Below are experts of layer 4 (counted from 0) of a mixture-of-experts language model. Rows are named router (the router's row for the expert) and show model dimensions 320-383. Each number is 500 + 40 x the weight over its row's rms, rounded and kept within 0 to 999. Numbers have three digits each.
After each expert's rows: a language model's description of what the expert responds to. This comes from a sample of Wikipedia text that the model never trained on.

# expert 25
router:456505588560501458482520453546526520506534559531526475511447506518508397476517472439511477498613494449542511474491450532504508485519509460496473490481552471587500525558528457418440511592445524
Definite article after prepositions. The article the, and sometimes a, this or its, right after prepositions like of, in, to, for.

# expert 14
router:503443567523512494498492523542580506494519497449568476492421503475510458507469500514456458474497477504482434474492535518612497455527461503485596471514488449477497511474508500417537403505507429
Mid-word vowel pieces. Short vowel-heavy fragments inside foreign or rare words and names, like é in sléndro, ee in marquee, ga in Maïga.

# expert 30
router:527462530441485479506390533468567461522523550482479539521472474471430457451440516556526473489482461499487483406495525477538628486491540506538480474511585444485448564546501457488486506511554515
Institution name endings. Final nouns in organization, venue and event names, such as University, School, Academy, Street, League, Cup, Records.

# expert 39
router:492485492478503521484461514514556468528550544476563502434494527522469433496517496458467442460525528557477444500500485511557546494534591505514519476482517465467478577464550495417536467423503508
Sentence-ending punctuation. Full stops ending sentences, plus colons, semicolons and dashes separating list items or entries, as in 1998: Name – Title.

# expert 4
router:479521541514475539404535554467527506517554472529529447446522488474463474507493482496536505536554434547466471482504492504491575548484452468526449486442580391478512494525574488463534468559495508
Common nouns after determiners. Singular organizational or everyday nouns right after the, a or a possessive, such as band, film, team, school, family.

# expert 26
router:508447521523500478481461490545540518512525563501472497520445522516492501522503529444503465468526463517490530416506536514554513488428543454466514478520509508550416538547573553450472436509563512
Proper-name first pieces. First word or opening piece of place, team and title names, mainly directional and Romance words: New York, North, West, San, El, O.

# expert 29
router:485571458525497524448505512478510440438508588519478524496469538464408510530525483472498549499591473539503474496491548514534509563521564489486567511478461480457556485522504524544461487585490555
Line-start structural markers. Tokens opening a line or cell: list dashes, table pipes, section equals signs, colons, and sentence-initial a or an.

# expert 37
router:481514588494447464470541492510550465540498567486570398443509512470482482470488481446521479521553477533488520456495467532500578492493509483429513539480507486512464598502577463455499447530529413
Number separators and punctuation. Commas, periods and pipes placed after digits within numbers, dates or tables, like 4,253, 1.3, January 14, 2010.

# expert 3
router:570473542570421484456501559533531501492560493530507475527522473469423458449557520421534454412521477525495526476426459526543540472483519461450551531487514480576481506439549472445438510493456495
Measurement units, table data. Unit symbols after numbers, such as km, m, ft, °N, ′, in sports results and coordinates, plus Thai script bytes.

# expert 16
router:537536530442495490531482490491548404546503541608481488551563542503460480454442462487514459405552534509521460478422526507495520523596444529487507473539473506580488543496533551532512484512533527
Prepositions like of. Prepositions and conjunctions linking noun phrases, overwhelmingly of after nouns like part, area, University, plus and, for, de, von.

# expert 38
router:487503458511474435432511470571534512465443590472507483510524546507497432508434532489456473514609488465532465491554466498518567471504536518487492508496439472548473582437524512464538513583516531
Word-final s pieces and months. Suffix fragments ending in s (s, us, es, os) completing names and plurals, plus month names after "on" or "In".

# expert 32
router:514471561462473488544490566447540481443532572493433407530529511463476510504489482449510461507496535531551515470454499477602528483484440526565525468436546500443520549485537527444534525502460495
Line-ending newlines. Line breaks ending table rows, list items and headings, especially pipe-plus-newline after a final cell, and after parentheses.

# expert 2
router:474481523499444474487554474579504539507524571513487449510399484488463491472504518491523426502584457460547472522416504475514606483508498513532510491464518427537489548449540458432411474565570490
Generic head nouns. Common and title nouns after "the" or "a" that take "of" next, like part, War, District, member, round, President.

# expert 35
router:478535570582500522430500446450496472473451512477542483430552483469473492455479455454490454446504512459463438532562511497518522483547512462458495500454482436487532467475614482468502508504517538
Quantifiers and determiners. Determiners and quantifiers opening a noun phrase, such as the, some, all, two, most, several, often after a comma or period.

# expert 15
router:489444484508505495497514486580529490469478509495457470521489581470493545467434454496488393473531492472473514467512457591529558521457486474467463505492480472590478515492518455441484496513470523
Quotes and brackets. Quotation marks and parentheses, mostly closing ones after titles or quoted phrases, plus commas, braces and dollar signs in LaTeX.

# expert 19
router:591501502566511479385452541505561604547479456479474482475489521471460511550529551482557422512542560527515480481555455534584544477419484499519562404544574486439462577465554441497542469495484461
Place and time prepositions. Prepositions in, at, on, for, during that introduce a place, date or event, often at sentence start, as in Rotterdam or 1952.

# expert 33
router:573451542538464533483512513423521541446529501550569524497448456517473504457441459526530517443492514558495488412507488482519505486566515442425517490504553508614439488448457550448493508501530599
Single digits in numbers. Single digit tokens inside scores, decimals, dates and table counts, such as 1–0, 3.42, September 6.

# expert 27
router:521534556536514517436524535452448544491538467554504495486549538526488553518480469414500511475469543529495459498462476489570523541430540481468604577524471492506476471495581432458459517476432506
Main past-tense verbs. Content verbs and past participles after a subject or was/to, such as made, used, released, won, discovered, participate.

# expert 28
router:445470542525439460532501432492515527442601547548522517487529520561435511484524535516517475564589503486446541446528508516536548475541485410503527497448486532449546516551487540476482507504537501
Name word-piece fragments. Short consonant-initial fragments inside rare or foreign names and words, as in Pap-ag-oy, K-abb-alistic, Kram-sach.

# expert 24
router:525493496568453479502476517498561482523513511545491440466517436479453483438504498449481463493553514504499464483489476561519569493494530491463477489498504493531443602492576478463496507522542463
Bare space tokens. Standalone spaces in tables and match reports, before numbers, goal minutes or scores, after pipes, names or months.

# expert 22
router:453576546521554453501531491445514472404522475461492461511489526449467513464541447452517470422566410469437488485522453520544505532539513473544559517478525502577502589505495581502453457498425486
Personal names and pronouns. Given names and he/she starting a sentence or clause, especially as subjects, such as John, Michael, She, He.

# expert 6
router:478525570480481464456510522536539476512492461474472467497573432548501539474513456524452430445544484480518414443557532545517511460452524460560554479471517467496491546493563462503606536517534518
Year-prefix and small numbers. Two-digit number pieces, chiefly the century start of years like 19 and 20 after "In" or "(", plus ages and table numbers.

# expert 18
router:462535517513463459474503515565559494498580475467535421487494522483461508439518520509549449550508522510583491422413459598468541529507478496470491440445515527484546439508498398510509459530525476
Adverbs and auxiliaries. Adverbs and verb auxiliaries before a participle or adjective, such as been, be, not, also, later, and -ly adverbs like newly, quickly.

# expert 11
router:521522508480450427505517552524552490424610557473492486548406387474490450438489483454489474512510531460454523455497537503442547475512553471481432461429442546511482556474501472487525468582536446
Agent and complement prepositions. Prepositions such as by, with, to, from, under, including, placed after verbs or participles, as in funded by, having to.

# expert 9
router:476520509542464492493490458549527461521490509538487426497447509518524483508516502480444466493500524547489450431530536565482509552458535401526522484429480492506490561500488453463525475530440487
Two-digit number pieces. Two-digit number chunks finishing years or figures, as in 19'61', 19'84', coordinates and table values; also the word as.

# expert 5
router:509461516476496478474520482514544453530538510558506485475521531454459542453480443442491472498533488568465541496416470561516533463512458501526545534458498508506474532477572487540447536525502468
Auxiliaries and modal verbs. Auxiliary and modal verbs right after a subject pronoun or which, such as had, can, would, have; also www after Website.

# expert 17
router:430515465510500550456518460536521484451518489527507501547504560522492515513491428481510543473536579502520516492371520529520500462532530464428509445506496462485497556527544436509470505536557474
Parentheses and capital initials. Opening parentheses before born or age, and single capital letters starting names or table codes, such as H, L, D.

# expert 20
router:534512470542396464490547492503486525525591559501458571530461421520505476511514522427491465468565455522470401493473459519578516437541499512454453523447565462467535541525471455501437469488488486
Table cell separators. Pipe separators between table cells, especially after numbers, money or percentages, plus semicolons and colons in numeric lists.

# expert 12
router:506462435535449463465494533478490432538504514515506439482450503535480469533494493451489452480543488521456488491571480504501495462498486509542541508495463499465442495478499442518479514445523469
Possessives and pronouns. Possessive 's after proper names and possessive or object pronouns like his, its, their, him, mostly in biographies.

# expert 36
router:493569498508530444525512513526601536473520556460516483473486532442492477397531566508539385489509430526438494456519456519519487467561484489465520545522525447546438501528484479418499541468541530
Place names. Place and proper-name words or their final pieces, such as York, States, County, London, Texas, and endings like -ville, -ovac.

# expert 21
router:462492509512442475460499466552492493567589567500431484496490504547517459485474571494468480480495493562522448427502496587500596491517482513450495456411495408506485438500533508514456545574470492
Word-ending adjective suffixes. Word-final pieces forming adjectives, such as -ent, -ular, -ative, -ical, plus mid-date digits like 20'12' and adjectives like internal, central.

# expert 31
router:520464530536466539491523541508599433456476489535480467524554481480507485519429539471438524514575547453507424516481478537517510514538538468513489473489510500471486585488490441452449513595489460
Spaces before numbers. Standalone space tokens before digits, in table cells after a pipe and before years in dates, as in October 2017.

# expert 13
router:517478464522478464495485496528489455517465549569500538434511527530492477495475446509486503516493512536482466461463581483482496560532518492538471497506470449552519518566517392504543479551514543
Abstract action nouns. Abstract nouns after the, a or to, often ending in -ation or -ing, such as support, shift, development, lack, reaction.

# expert 23
router:523523462527423471509545433524537541554496536558522410522514485476507549464518515466463420478492479535546458477550516550540572465503443511492471504521552402521480501472487502480529519528565535
Nationality and ordinal adjectives. Nationality and place adjectives and ordinals before nouns, such as Japanese, American, British, first, second, United, National.

# expert 10
router:439505488568440501522519487544560517502528494578510400487481462495415470437474530534518495550542492516515451516502465513497553548470547513461534544494533500503478553480549455429546535534563488
Range dashes and hyphens. En dashes, hyphens, slashes and plus signs between numbers in date ranges, scores and seasons, such as 12–16, 2012–13, 51–14.

# expert 0
router:554501533416424507476550543444583460610545554517504425511503528583472548475479504468553576486549451493483430501498515474517522467535531441524470537437481462465511464446547463488505528490504473
Copula and infobox labels. Forms of be and have after a subject, such as was, is, were, been, plus infobox field labels like Location, Date, Total.

# expert 34
router:478514535533534453517507505434529510533514571528469483564477544459457508435428509465419483488466539551508530502463551472549539532500472510533523493486515466551501462542462468486495553510488526
Commas and conjunctions. Commas and clause-joining words like and, but, or, which, plus "), and ", that separate list items or clauses.

# expert 1
router:520491462495521534516504565517535480514579492559467459507581479457427472441525476477513458521542496510496465451430462486470568496485517485467537456406483468537525479472525430489522519546518467
Plural and abstract nouns. Common nouns, often plural, closing a noun phrase before of, commas or and, such as years, people, history, cultures.

# expert 8
router:540439530508505470499424496485538518508487536532580473530479518458490498446503520493490480482485513462511446473491523517513541547472468477518537547410511479501494538505490488497492468561552526
Sentence and paragraph ends. Sentence-final periods followed by paragraph breaks, blank lines, and wiki heading markers like == and ===, plus list-item dashes.

# expert 7
router:415502464500482491493462480456480507468498454533455542633559384496483489530540538445510512480537505500535512440529532521575473488514476534447503528468585474463482563468497440481505481501480544
Clause-linking words. Relative pronouns, conjunctions and subject pronouns opening a clause after a comma or period, such as that, which, but, it, he.